From a checkpoint of a small mixture-of-experts model trained on Wikipedia.
Size: width 256, 68.5M parameters.
Below are experts of layer 2 (counted from 0) of a mixture-of-experts language model. Rows are named router (the router's row for the expert), down (a neuron's output weights, with its number) and show model dimensions 0-255. Each number is 50 + 15 x the weight over its row's rms, rounded and kept within 0 to 99.
Before each expert's rows: "comes before" lists some tokens at least twice as common just after its tokens as in all text. This comes from a sample of Wikipedia text that the model never trained on. Tokens count by the router's weight.

# expert 20
comes before: " the", " a", " his", " be", " their", " its"
router:84 57 58 55 28 75 32 48 51 50 44 43 48 72 70 14 65 65 56 55 61 66 32 32 68 41 31 46 36 25 48 59 59 35 27 43 63 62 75 39 49 33 40 25 45 75 42 30 37 56 63 61 60 28 40 20 48 57 53 51 32 49 54 67 19 42 58 24 61 58 32 68 69 35 66 34 67 49 54 78 64 51 70 69 70 46 28 26 67 38 53 44 72 46 23 73 64 52 53 69 55 62 49 47 35 22 36 60 38 43 58 43 70 28 30 65 18 34 34 33 42 40 48 61 37 68 28 72 78 71 62 48 50 57 37 59 45 36 70 59 72 46 77 72 34 69 72 43 27 64 44 45 59 72 39 58 33 14 64 16 68 64 56 63 46 35 41 62 56 65 71 45 55 36 43 30 37 34 48 63 35 58 59 44 30 33 60 44 39 42 44 61 41 27 49 59 23 42 35 35 61 70 50 43 72 57 46 61 44 69 32 34 40 35 47 54 29 27 41 48 62 35 59 73 58 62 67 45 49 67 37 57 51 64 57 49 69 54 67 33 45 41 36 51 57 29 38 57 63 59 51 37 41 25 65 41
down0:58 58 30 50 75 28 50 46 68 51 80 30 63 76 50 28 53 06 50 43 41 27 52 45 57 31 68 46 74 50 34 64 31 54 31 43 69 73 36 46 75 62 41 14 77 42 66 44 33 39 19 31 43 65 54 58 51 45 64 55 53 31 69 22 90 55 53 55 51 51 49 56 34 63 35 39 28 35 27 70 48 58 48 49 39 52 20 76 47 56 37 56 35 51 39 68 66 40 53 43 33 53 65 42 64 70 35 42 84 57 36 79 44 49 64 54 23 37 55 66 46 70 36 48 52 53 26 25 41 50 16 41 46 32 53 39 28 67 49 48 62 55 61 62 43 37 40 56 69 82 16 58 41 52 58 49 41 43 56 63 23 64 46 51 59 56 65 56 41 53 23 72 49 31 55 57 18 70 51 55 57 43 48 36 73 42 51 49 50 61 54 52 60 39 69 24 47 85 52 30 54 72 51 61 45 47 56 59 51 63 60 88 63 36 55 64 68 37 54 58 48 26 51 61 33 62 48 53 59 63 51 41 54 73 38 83 69 68 47 39 37 53 31 50 73 37 58 69 63 44 37 58 29 38 39 59

# expert 26
comes before: "1", "2", "3", "4", "5", "6"
router:76 61 49 49 40 67 34 31 60 46 30 34 76 58 68 17 56 73 42 57 59 58 44 29 72 35 37 33 46 25 39 57 56 31 30 36 58 41 51 42 35 23 44 28 35 51 44 42 47 62 54 58 76 37 44 33 50 72 69 57 36 42 71 72 52 50 52 28 74 61 32 63 68 34 56 42 57 67 56 72 61 48 66 78 68 55 22 45 59 43 68 47 62 27 30 56 57 75 47 79 57 70 55 50 51 60 39 55 40 36 57 36 70 31 42 65 40 33 39 32 52 69 41 53 75 51 41 54 64 68 43 32 63 64 41 51 49 43 44 54 74 38 66 61 29 64 69 44 22 57 47 30 50 61 36 88 38 27 42 21 48 52 59 49 44 33 34 59 56 59 45 34 52 49 32 23 50 30 51 63 23 65 81 36 43 52 42 59 24 29 26 52 33 20 59 64 45 36 43 26 55 58 50 16 63 62 37 45 39 60 40 23 30 48 29 37 35 35 33 36 64 30 49 65 69 58 72 45 27 70 31 41 43 68 60 67 85 66 50 49 44 43 43 50 69 31 35 67 70 72 57 53 44 56 73 51
down1:53 62 53 22 17 46 65 36 60 67 44 35 55 36 62 29 53 53 47 48 40 51 62 65 56 38 65 58 37 53 52 67 60 67 66 38 69 25 42 59 51 49 22 46 61 53 49 90 40 30 67 60 47 73 64 62 67 33 70 65 80 42 63 54 60 41 35 41 53 43 59 47 21 70 62 30 20 46 42 54 49 63 47 48 44 55 56 51 51 74 42 54 48 37 26 41 77 25 41 37 40 50 68 59 59 69 72 52 50 57 61 76 61 65 50 31 51 48 59 68 61 46 56 54 61 57 46 42 71 76 51 41 74 38 38 69 38 69 61 16 46 50 51 41 20 42 55 32 67 51 46 58 22 36 58 31 60 37 31 80 38 74 50 37 34 46 58 33 62 23 41 42 53 17 48 26 45 77 53 58 50 53 73 55 57 48 54 52 62 79 28 43 63 35 59 46 55 32 48 58 17 39 50 74 59 16 50 45 40 17 47 63 41 32 53 60 70 18 60 65 41 34 31 46 53 42 57 34 51 29 60 65 47 38 71 51 14 68 39 39 71 90 49 52 65 40 26 61 80 29 43 46 28 42 41 50

# expert 24
comes before: " |", "0", "1", ".", "2", "8"
router:70 70 27 75 40 63 39 36 58 47 33 47 64 63 59 33 66 76 69 54 51 64 31 44 75 21 37 50 42 34 31 43 46 49 28 30 56 50 46 44 37 30 42 33 50 59 47 34 30 48 71 54 62 45 42 27 55 63 57 42 36 39 67 76 41 38 66 32 70 55 30 65 65 39 60 29 60 72 63 73 74 27 54 62 75 37 33 44 66 44 56 48 59 45 21 59 65 67 53 68 61 63 59 68 30 48 42 70 47 41 52 18 59 35 40 59 40 28 41 33 49 73 36 62 49 73 41 54 79 79 44 41 70 61 42 53 41 36 61 69 56 28 78 66 31 55 51 44 45 48 69 19 62 61 34 71 32 31 60 19 68 65 72 73 42 28 44 54 49 66 60 34 62 51 29 25 44 39 31 60 19 57 65 37 49 47 45 49 45 36 43 33 25 35 70 55 44 24 36 39 61 67 67 43 55 63 38 50 26 66 32 28 22 30 49 31 36 19 38 38 56 31 52 87 61 57 63 42 43 75 33 42 42 56 68 53 63 58 52 65 49 36 41 57 62 41 30 70 59 61 50 58 47 39 55 34
down1:36 33 61 58 49 33 57 51 53 17 41 37 67 74 33 61 49 61 72 70 60 44 54 47 59 76 54 53 55 47 49 37 43 37 62 73 64 71 43 49 50 43 42 56 40 47 66 54 40 41 43 59 66 62 59 61 36 37 60 59 70 46 66 03 71 46 41 43 75 52 49 42 49 20 15 66 87 61 52 32 66 54 15 60 29 44 50 64 12 60 32 62 40 34 51 46 44 46 63 50 72 41 87 62 39 76 46 41 45 64 51 81 24 48 72 65 35 10 50 40 59 53 70 41 52 66 60 58 43 65 60 35 43 55 65 28 40 31 44 46 65 36 43 49 64 64 48 35 56 46 42 35 49 23 35 51 47 58 29 57 49 44 45 55 31 86 27 34 29 68 50 75 46 58 65 49 42 39 72 37 59 69 68 85 68 76 37 39 82 74 62 45 57 82 57 33 57 39 45 50 35 63 49 28 64 65 54 73 42 47 29 39 61 55 25 49 46 47 40 33 31 37 46 31 46 46 43 59 50 43 66 31 56 31 65 72 30 77 62 75 50 53 38 41 42 49 48 40 76 63 34 35 46 62 51 54

# expert 17
comes before: " |", ")", ";", " (", "N", "E"
router:67 67 55 77 27 62 44 33 62 58 28 39 67 69 71 33 64 65 30 69 72 67 12 50 56 29 18 38 25 37 35 53 61 34 19 30 50 48 54 28 35 35 44 41 30 43 35 48 38 69 56 63 70 41 46 26 50 47 69 51 47 49 77 72 30 39 58 32 71 61 25 41 57 48 66 24 76 65 69 67 66 42 63 60 65 57 33 34 67 44 59 45 73 52 23 71 50 79 47 74 60 66 40 71 38 62 29 54 35 39 56 38 66 48 41 65 42 38 46 47 35 61 38 54 50 56 24 65 72 57 53 30 69 53 31 72 41 40 63 46 71 22 67 51 33 64 62 30 31 53 48 33 49 51 28 54 26 40 61 28 65 65 65 59 32 26 35 52 48 52 43 28 33 52 41 29 36 37 47 67 29 47 58 34 44 41 48 50 39 27 48 45 36 35 55 59 26 38 40 29 49 65 64 35 51 72 38 69 30 74 42 42 46 58 41 40 32 33 43 38 71 41 43 75 69 63 74 39 37 57 35 43 41 74 55 74 66 67 55 42 47 45 37 60 67 43 21 67 68 65 55 47 39 42 56 50
down0:61 60 51 42 63 38 38 36 60 55 47 40 50 61 52 35 47 47 54 55 48 32 60 51 29 44 49 78 50 58 35 38 60 54 48 28 38 59 51 30 37 25 59 60 59 41 53 36 65 46 26 50 52 61 67 46 61 74 47 75 41 43 77 58 62 57 83 36 27 65 55 40 63 79 82 52 56 22 66 42 42 60 24 34 38 64 38 85 64 42 39 76 43 35 46 36 59 52 41 45 70 34 25 67 20 41 44 55 36 51 36 68 72 69 45 28 44 49 78 31 31 79 36 44 33 78 45 44 58 40 78 68 36 55 70 55 53 35 28 34 57 53 49 67 59 50 76 31 46 56 42 64 61 66 44 53 40 41 44 72 63 41 55 57 65 29 21 51 41 48 40 74 57 49 47 44 22 24 82 22 38 40 38 52 42 59 65 16 47 50 54 41 39 46 39 64 78 50 76 25 38 80 51 66 44 56 30 32 37 52 44 47 62 84 49 21 66 50 54 41 68 30 55 68 58 41 46 46 98 43 38 59 50 59 73 38 50 53 46 72 22 47 62 60 55 63 50 50 59 80 65 62 74 54 44 58

# expert 31
comes before: "0", "1", "2", "3", "4", "5"
router:60 77 50 55 36 70 48 42 66 46 38 39 60 83 70 38 64 78 72 57 53 70 41 38 68 34 27 31 33 40 43 57 59 46 14 18 71 35 64 56 25 39 38 49 43 56 39 36 38 60 66 38 75 50 40 32 62 51 79 52 23 58 57 60 39 42 74 30 69 65 31 67 62 28 57 46 61 52 65 54 55 48 65 64 45 75 27 40 69 52 56 58 61 56 22 72 58 65 51 63 56 71 56 59 26 38 35 62 32 31 53 40 74 32 39 68 24 34 44 32 34 63 59 66 57 70 37 66 69 76 59 35 63 65 43 56 46 27 44 49 67 29 58 47 28 60 64 39 42 45 75 28 51 58 32 66 40 41 53 24 51 65 77 56 28 33 30 58 33 62 59 45 35 58 43 29 56 40 33 78 31 52 53 32 55 49 36 37 45 50 42 32 33 49 59 61 32 42 31 27 51 64 68 29 51 51 51 69 37 67 36 21 23 47 54 49 52 46 34 38 71 35 61 65 71 63 77 57 39 64 30 52 53 66 53 68 58 72 62 38 18 44 55 64 67 23 53 55 62 52 71 58 34 34 61 36
down1:49 31 42 50 31 52 68 81 34 48 59 45 67 56 46 80 68 36 32 30 37 65 62 38 48 86 40 45 77 76 41 55 34 41 59 43 62 52 29 43 47 27 67 37 61 63 63 40 58 32 69 79 50 76 32 46 43 52 46 48 64 35 63 54 49 60 57 38 73 66 59 62 62 77 47 70 78 47 52 38 22 36 55 37 59 78 47 50 71 52 35 55 40 23 51 14 42 59 77 54 38 45 42 47 63 41 37 65 43 35 58 36 60 78 42 69 31 32 53 51 50 54 48 46 55 71 74 64 63 39 36 63 21 46 52 27 48 49 36 63 62 71 37 62 35 61 54 66 48 60 29 43 72 43 70 58 67 27 26 74 66 36 48 42 47 43 56 85 42 30 46 46 67 47 72 56 52 29 35 42 55 32 65 46 55 32 23 48 51 60 56 42 50 52 44 33 46 60 45 49 46 50 45 32 74 43 57 57 77 40 30 29 53 71 52 70 54 27 30 55 41 43 55 00 55 47 32 51 40 64 07 59 64 45 33 66 54 33 66 24 27 62 44 42 14 45 67 51 63 38 46 34 43 56 51 63

# expert 4
comes before: "1", "2", "3", "4", ";", "5"
router:70 71 53 68 33 54 38 35 58 59 45 38 61 53 46 29 66 85 62 55 44 63 37 56 52 27 35 56 15 32 46 59 52 34 33 30 67 51 68 47 40 28 56 15 45 65 14 34 31 53 44 53 68 47 42 31 66 37 51 52 30 45 59 58 35 38 63 37 58 49 39 63 72 46 52 36 56 75 64 68 62 45 76 61 56 60 31 29 78 37 74 51 73 52 31 55 55 63 59 65 69 57 52 61 33 37 35 62 41 34 47 40 68 25 38 51 36 38 35 43 32 79 55 73 57 66 31 47 55 77 54 33 81 77 44 54 56 47 57 54 58 29 67 53 28 59 55 32 43 62 54 48 50 73 39 57 31 32 66 16 63 71 67 66 30 35 41 50 44 56 60 44 57 52 35 36 53 46 53 51 33 57 72 45 64 21 30 51 39 43 41 33 33 38 56 56 41 27 39 35 68 64 67 34 51 57 36 60 32 70 45 29 20 46 43 34 13 36 29 33 69 41 47 77 62 75 70 59 41 74 36 29 53 49 52 65 79 72 59 41 38 33 52 75 68 35 39 48 70 59 54 61 38 43 70 37
down2:46 65 28 64 48 46 46 40 99 46 42 53 38 48 71 37 41 33 56 31 55 68 51 62 54 63 48 47 54 50 74 55 40 48 21 60 25 62 41 41 48 42 48 80 44 78 47 74 33 62 59 35 36 31 50 32 44 55 46 56 32 48 53 56 23 36 05 57 44 36 29 63 36 52 29 51 76 22 51 54 72 46 67 72 58 32 68 60 33 49 15 45 62 52 40 38 38 31 72 65 59 44 43 45 70 57 55 56 62 45 58 90 59 19 45 39 50 59 44 77 42 52 56 53 19 56 42 65 84 59 58 60 45 70 48 39 73 65 45 50 44 40 31 62 38 31 30 66 58 41 23 49 56 23 52 74 59 72 56 45 53 27 43 71 42 81 60 56 60 64 40 57 66 52 71 56 57 65 36 56 30 52 75 74 42 47 72 39 81 37 70 38 40 78 49 34 52 38 59 70 44 53 52 76 27 33 61 65 42 35 44 34 57 59 16 35 74 56 63 48 46 61 32 58 56 64 15 69 68 52 57 51 47 81 57 57 33 67 54 50 33 48 44 50 35 43 34 55 42 48 61 36 59 47 37 51

# expert 22
comes before: " ", "|", "\n", " —", " +", " −"
router:72 31 34 67 28 62 40 40 72 43 42 29 62 63 68 36 60 72 48 68 54 70 29 44 51 41 32 47 40 22 28 49 61 25 32 38 67 43 52 38 41 35 31 48 40 65 30 41 33 37 50 54 59 26 44 18 65 51 50 55 47 40 60 56 50 39 76 28 67 55 30 52 57 28 69 28 62 58 70 58 62 40 63 59 69 44 43 31 53 39 66 56 65 45 34 67 48 66 45 72 59 49 20 67 40 58 32 66 43 38 39 36 69 34 33 68 47 27 37 35 43 57 49 59 51 63 40 66 58 68 57 35 67 66 35 66 39 41 68 45 79 21 65 61 37 50 72 37 46 51 58 42 63 69 35 56 19 26 54 30 69 72 72 54 32 44 40 61 41 63 50 40 46 56 45 34 55 28 34 70 28 65 57 49 51 45 46 33 38 41 41 54 39 37 54 58 39 28 28 39 60 80 58 42 69 71 29 58 33 59 38 35 12 50 32 37 31 20 35 38 65 35 57 70 57 77 72 50 41 56 38 36 42 50 68 79 59 74 51 49 26 26 32 56 81 20 34 58 61 66 66 52 28 38 63 36
down1:37 60 55 66 32 33 54 53 57 49 33 47 49 58 35 34 64 45 64 41 41 29 53 61 23 47 46 59 63 49 44 51 74 50 73 38 51 42 46 56 70 55 45 39 18 41 77 40 62 44 16 43 49 54 48 53 54 57 56 52 47 40 18 30 50 76 48 47 19 70 73 45 68 35 49 74 44 27 30 62 50 58 33 40 34 73 59 63 51 47 37 60 60 43 37 52 52 14 38 32 56 28 54 71 43 62 42 70 36 47 56 80 63 36 56 36 56 36 72 47 62 16 64 35 40 50 55 42 74 53 38 60 41 43 43 53 53 20 53 35 75 36 79 38 31 52 46 50 43 52 46 20 41 51 42 61 55 54 41 69 47 54 24 49 65 69 26 45 63 68 19 68 41 63 44 44 41 62 83 18 43 63 38 32 52 60 53 55 28 62 46 56 39 21 24 26 83 37 75 49 51 71 78 60 46 57 61 68 84 87 51 52 43 58 58 31 34 69 47 65 50 32 47 30 61 53 56 46 63 43 60 53 44 33 59 49 62 12 69 74 55 22 53 61 75 46 24 37 66 26 45 64 46 54 61 43

# expert 30
comes before: "\n", "==", "The", "===", "|", "In"
router:61 38 27 55 34 57 47 38 82 54 43 40 87 57 74 42 62 67 35 65 67 59 30 29 62 34 39 33 33 34 30 54 77 48 34 34 72 30 61 51 48 37 46 41 30 67 33 20 26 70 64 50 57 41 50 44 46 47 62 46 25 44 73 57 35 41 87 30 61 53 40 64 72 32 71 19 68 69 55 76 74 33 57 59 70 44 29 46 63 40 60 43 60 30 32 72 67 75 21 74 64 56 45 67 34 62 33 60 41 42 54 36 62 29 29 63 44 29 45 38 43 63 45 49 65 51 49 56 69 60 30 39 58 55 42 56 47 39 69 43 67 36 67 63 24 51 65 38 32 62 54 33 47 61 29 67 32 41 46 33 50 69 49 54 45 23 35 63 38 61 57 51 35 52 40 30 43 47 34 68 33 54 63 30 53 47 40 56 39 43 41 53 34 41 78 49 29 31 40 39 70 62 67 22 78 75 58 56 30 82 38 45 34 44 56 50 37 29 20 32 59 42 63 69 61 52 74 51 43 67 38 46 66 63 61 57 72 67 51 68 39 45 37 60 64 45 45 69 66 62 50 55 35 45 76 28
down1:29 78 61 15 66 44 60 59 56 56 30 48 52 48 66 80 61 33 48 47 55 75 78 44 23 59 39 36 70 30 34 39 58 32 73 42 51 76 65 45 50 38 49 64 61 82 53 47 66 60 80 68 40 59 30 48 33 65 68 46 46 32 45 41 48 27 77 58 44 57 57 27 45 55 50 56 54 66 45 42 39 45 39 51 37 37 44 53 52 24 48 40 59 64 49 37 52 46 60 40 53 46 58 65 57 40 33 82 47 54 27 35 67 48 63 66 55 52 58 63 25 52 52 36 72 53 56 28 73 66 12 59 41 24 57 43 56 58 62 49 34 30 34 71 43 67 55 36 37 66 71 71 36 64 49 19 25 32 69 80 18 58 42 41 25 49 62 68 46 54 46 58 60 22 50 42 19 48 25 51 41 64 57 50 78 54 43 57 37 42 67 37 77 35 29 50 37 23 55 58 49 46 45 69 69 41 49 20 70 28 58 62 52 63 31 55 46 37 55 66 61 34 52 37 70 47 50 59 44 66 62 27 61 60 30 51 38 36 46 80 44 49 49 47 08 31 61 62 41 34 61 79 48 67 79 45

# expert 33
comes before: "1", "2", "3", "4", "5", "6"
router:65 57 32 59 29 49 44 37 66 44 42 41 69 54 61 44 59 87 48 57 59 62 32 38 69 46 38 44 31 25 45 64 70 49 35 29 66 42 59 54 42 43 44 33 31 70 33 35 33 50 77 51 68 38 64 37 65 51 62 58 31 35 71 57 46 41 67 39 74 70 24 55 60 37 54 24 77 71 56 81 61 31 71 64 49 53 45 46 56 37 63 36 61 50 30 58 47 75 68 74 65 62 32 63 52 51 44 58 41 49 55 46 63 28 32 52 48 40 35 36 35 63 49 65 49 74 44 58 66 78 68 32 57 78 39 72 42 31 59 70 65 45 61 50 43 54 66 44 39 67 63 36 53 64 26 62 34 21 63 14 54 71 56 56 30 42 46 43 50 54 65 37 59 41 43 16 58 22 27 68 31 64 54 25 34 47 45 47 39 38 45 39 34 36 62 73 41 28 50 46 73 64 69 31 62 57 43 64 38 60 19 31 23 48 48 41 23 38 28 41 53 40 56 92 56 56 71 44 32 74 41 41 57 60 62 57 74 84 52 56 31 50 41 52 67 33 36 73 66 64 61 32 37 47 65 41
down1:38 47 62 46 84 57 55 54 47 64 58 37 29 66 58 56 53 30 66 36 81 56 45 50 40 27 51 39 55 61 59 64 55 44 57 53 57 41 46 60 52 33 38 57 80 56 54 68 22 56 08 51 45 72 43 41 51 70 59 41 81 38 46 46 82 36 75 33 69 68 52 57 54 59 38 47 31 29 20 40 42 48 65 50 18 37 39 47 59 46 48 71 40 45 51 58 41 43 09 55 30 39 60 74 46 44 36 56 38 50 58 70 33 37 77 39 65 52 46 46 62 56 37 68 42 55 44 61 65 52 58 58 42 59 51 64 62 53 80 49 60 34 50 58 74 69 26 31 44 70 57 45 42 49 64 85 53 45 56 72 34 71 48 49 56 34 48 70 32 41 33 79 38 56 34 79 59 55 46 84 52 49 19 50 53 22 53 51 29 76 51 75 62 44 56 18 64 60 77 61 57 72 43 38 54 50 27 44 58 52 27 89 50 78 53 60 77 32 76 58 49 30 65 26 44 51 48 68 30 47 30 37 47 36 52 56 48 43 70 67 18 39 52 40 44 47 39 57 69 59 70 66 46 73 49 64

# expert 15
comes before: " the", " a", " he", " his", " it", " they"
router:63 53 49 71 28 44 41 45 63 66 41 36 66 74 51 34 62 70 58 77 46 53 28 35 69 23 55 54 30 52 50 51 60 52 36 44 64 53 72 55 27 47 53 35 42 61 35 38 32 49 47 37 77 36 60 45 74 49 63 51 36 49 63 50 43 34 63 42 71 62 31 68 78 43 56 34 63 88 75 73 74 55 51 62 46 54 37 28 58 34 64 42 51 53 35 68 42 61 57 66 50 46 41 57 44 74 44 59 38 47 49 41 72 36 35 61 38 47 36 38 41 59 41 62 45 74 45 51 68 68 52 48 61 69 39 74 38 38 71 71 64 44 59 50 23 57 61 60 40 52 46 29 48 55 41 68 31 50 63 21 77 72 78 70 21 29 31 52 48 74 54 48 50 41 34 11 36 34 36 65 15 66 69 32 38 35 51 40 47 54 28 33 30 46 45 59 44 27 45 38 48 77 68 22 49 71 28 58 32 76 40 31 20 50 27 32 27 33 35 38 79 44 56 62 55 55 78 56 38 58 39 71 53 53 63 61 75 70 61 59 40 49 28 40 73 42 24 68 70 63 53 61 31 51 51 56
down0:30 40 56 36 37 33 63 50 52 39 35 42 27 70 36 48 59 51 65 50 49 46 50 57 27 99 58 42 37 47 61 69 48 53 53 71 44 59 46 50 32 73 53 54 24 46 56 63 43 36 62 72 43 47 49 28 60 64 60 50 50 44 46 96 56 71 57 24 95 71 49 58 06 63 52 51 52 46 54 63 44 40 71 65 43 52 46 56 69 38 55 43 53 67 42 57 40 37 49 37 52 52 65 63 58 42 56 55 44 71 67 60 82 55 70 53 44 31 40 42 65 38 35 31 37 34 52 66 54 40 59 55 56 60 53 61 52 37 42 46 32 32 30 05 31 57 30 11 28 61 33 62 26 44 54 58 54 44 46 35 46 48 64 63 53 51 41 33 54 38 44 45 45 56 47 40 50 42 61 73 66 44 31 54 43 53 23 41 57 71 85 38 47 68 24 63 40 18 55 64 55 76 45 40 60 34 79 44 67 42 75 53 48 36 33 43 58 55 64 15 35 17 40 43 37 46 55 57 66 67 44 22 66 44 51 30 29 44 48 61 65 28 76 77 56 59 55 38 52 34 61 77 64 39 62 46

# expert 2
comes before: " of", "s", ",", ".", "ing", "ed"
router:66 69 46 68 26 71 40 44 60 40 39 18 71 55 86 39 71 67 70 55 48 70 43 55 64 49 32 38 40 27 28 55 39 31 44 42 55 40 64 52 34 25 39 54 23 59 37 33 41 57 63 64 64 47 63 31 64 47 60 52 46 45 81 73 41 38 57 21 57 64 36 60 68 47 54 28 74 70 76 83 64 44 71 62 38 50 20 18 55 38 56 55 49 24 45 57 67 60 52 63 73 61 45 49 49 44 32 57 65 37 57 42 62 38 30 61 32 31 39 46 45 71 42 50 67 80 38 47 67 60 56 33 76 64 41 74 59 38 67 63 57 39 70 69 39 67 63 49 29 48 45 35 58 73 24 59 58 38 51 33 78 55 63 58 34 42 36 60 45 52 43 39 49 53 21 40 31 41 38 70 21 80 69 57 45 34 57 42 56 54 45 48 41 40 71 51 36 35 29 29 70 74 49 29 48 70 44 48 34 77 35 40 48 47 43 58 30 46 18 29 59 49 61 66 61 58 74 71 35 64 53 51 41 52 63 79 74 60 49 42 43 47 33 59 58 46 24 73 58 74 70 44 41 27 63 39
down0:45 87 42 31 46 28 41 75 84 16 69 51 52 72 46 48 56 52 52 33 41 69 40 42 42 44 31 36 59 31 35 79 61 60 32 52 46 41 49 37 66 32 48 64 38 78 55 67 35 71 63 55 55 50 52 60 48 48 77 42 38 35 48 23 61 68 64 39 57 55 49 38 31 63 66 47 58 42 66 49 42 26 66 49 52 60 48 43 38 05 56 73 42 50 33 34 57 45 69 28 51 55 37 06 49 59 18 70 51 65 41 73 39 56 57 55 65 38 74 53 64 36 87 52 46 57 53 36 48 65 40 67 36 71 41 55 54 28 68 27 65 54 40 59 44 72 43 67 47 46 45 53 46 59 69 36 57 53 72 49 48 28 26 30 46 19 33 59 51 60 53 47 47 31 62 74 43 60 32 60 74 37 55 69 59 73 66 40 16 49 56 60 54 42 77 47 43 64 47 50 51 45 66 52 59 41 45 49 58 40 52 46 44 33 53 52 59 47 52 25 35 46 54 66 50 42 81 41 26 36 57 64 33 89 35 41 60 60 12 56 00 47 47 39 18 50 55 61 32 41 37 49 30 49 55 58

# expert 12
comes before: " by", " to", " in", " the", " as", "9"
router:58 65 29 70 24 54 32 35 57 48 29 21 84 62 63 31 64 70 48 70 58 61 41 41 57 30 40 43 24 32 32 59 75 38 31 33 62 53 61 45 36 32 34 25 41 58 43 34 31 50 53 52 74 39 55 48 44 60 60 40 41 36 47 57 43 41 67 27 67 56 30 66 66 38 65 27 70 61 71 69 62 50 70 64 64 63 32 32 67 36 66 50 71 50 41 76 54 65 46 79 66 68 40 63 34 63 41 52 32 30 69 39 68 34 47 47 40 38 23 30 45 58 51 64 52 76 45 69 60 66 45 35 63 61 30 50 23 32 46 53 59 25 77 63 34 62 54 37 56 45 77 44 42 63 36 76 31 28 58 34 42 66 51 49 24 41 31 76 29 56 60 50 47 39 39 35 55 41 40 69 38 61 67 48 37 50 45 27 43 40 33 48 40 34 58 46 40 32 29 37 52 62 59 35 63 55 30 65 36 73 22 32 29 47 63 48 25 47 33 29 56 33 67 76 54 72 66 46 31 63 29 50 47 56 66 72 70 72 54 75 44 42 37 52 67 28 41 65 75 56 68 50 38 50 70 35
down7:51 30 46 39 39 37 28 23 12 46 60 32 46 68 33 57 56 29 46 62 40 25 52 57 34 50 60 60 56 92 64 37 34 62 55 47 44 78 63 56 29 42 75 74 72 41 65 39 40 55 47 56 16 57 46 82 29 50 33 29 56 57 37 47 58 61 51 76 44 65 68 59 64 46 67 47 56 48 84 41 66 64 81 61 61 41 73 61 59 59 38 50 26 45 46 78 25 44 72 38 30 39 24 71 60 76 45 62 44 25 43 44 42 42 41 27 69 64 28 57 26 38 40 56 65 56 51 69 42 49 49 65 35 59 56 70 32 55 38 72 58 50 43 62 55 60 74 40 54 60 42 27 23 41 59 59 79 57 53 68 48 41 55 29 57 46 28 53 81 45 64 33 61 22 45 44 42 44 28 84 40 58 38 59 49 81 35 54 41 58 63 47 67 42 32 70 64 46 51 39 37 50 53 63 58 58 49 73 62 77 59 64 62 79 29 60 35 59 66 43 60 62 68 52 50 69 61 41 28 56 24 49 61 51 69 44 61 37 22 49 81 47 67 74 48 51 50 50 54 46 58 80 56 52 54 50

# expert 3
comes before: ",", ".", "–", ")", "5", "4"
router:79 57 38 58 22 66 44 48 68 63 35 46 67 53 53 44 57 80 41 63 59 58 39 27 63 20 46 42 43 44 20 57 63 40 43 28 60 41 51 42 27 31 38 34 45 49 29 19 40 54 53 70 71 30 55 30 51 50 67 29 46 29 58 67 26 43 64 51 57 54 39 63 58 36 84 33 63 71 67 72 60 46 58 64 50 64 37 30 68 46 71 27 58 50 23 62 51 66 61 67 57 53 40 64 42 53 35 58 32 39 53 41 63 30 39 49 35 46 46 51 36 61 48 64 61 71 47 49 71 70 58 34 67 61 24 59 48 30 65 59 72 25 71 53 24 48 69 29 34 42 55 44 47 68 26 62 31 42 70 39 52 70 73 59 45 24 32 44 48 46 58 53 44 48 32 32 50 22 44 64 45 63 63 40 43 56 59 52 37 43 39 38 28 34 65 68 46 36 34 36 56 77 66 38 39 81 36 52 25 70 39 29 27 34 47 41 35 36 39 31 68 35 68 71 55 57 63 48 44 74 35 60 46 66 68 54 74 74 62 49 56 35 27 62 61 30 40 63 79 93 63 54 50 41 86 39
down0:55 42 62 52 52 41 60 53 75 50 57 50 42 63 37 51 74 49 46 44 26 36 43 46 39 58 74 37 91 30 49 41 94 58 48 55 36 50 40 45 35 61 21 46 47 61 66 36 52 33 60 64 42 63 64 51 68 66 54 57 44 44 39 42 73 47 41 38 37 49 37 66 23 49 34 46 17 36 40 22 52 52 46 32 48 54 70 62 37 66 65 64 31 63 61 38 63 62 56 59 28 59 33 60 51 43 64 56 38 59 44 59 63 59 67 47 52 79 65 55 53 20 29 59 81 47 81 35 52 29 58 56 49 55 78 53 64 78 52 57 41 57 53 59 59 31 34 54 42 47 73 42 43 54 62 35 82 35 17 87 68 76 52 70 67 30 43 44 69 36 57 81 39 59 41 79 38 44 62 23 45 64 14 44 56 34 48 45 40 79 34 24 59 59 69 61 42 55 52 79 67 41 60 71 37 44 24 30 29 49 47 47 85 52 45 52 49 74 71 45 43 62 22 48 14 23 41 39 45 51 51 50 31 49 56 63 47 47 59 58 38 67 50 73 26 73 63 45 54 50 64 54 52 46 59 32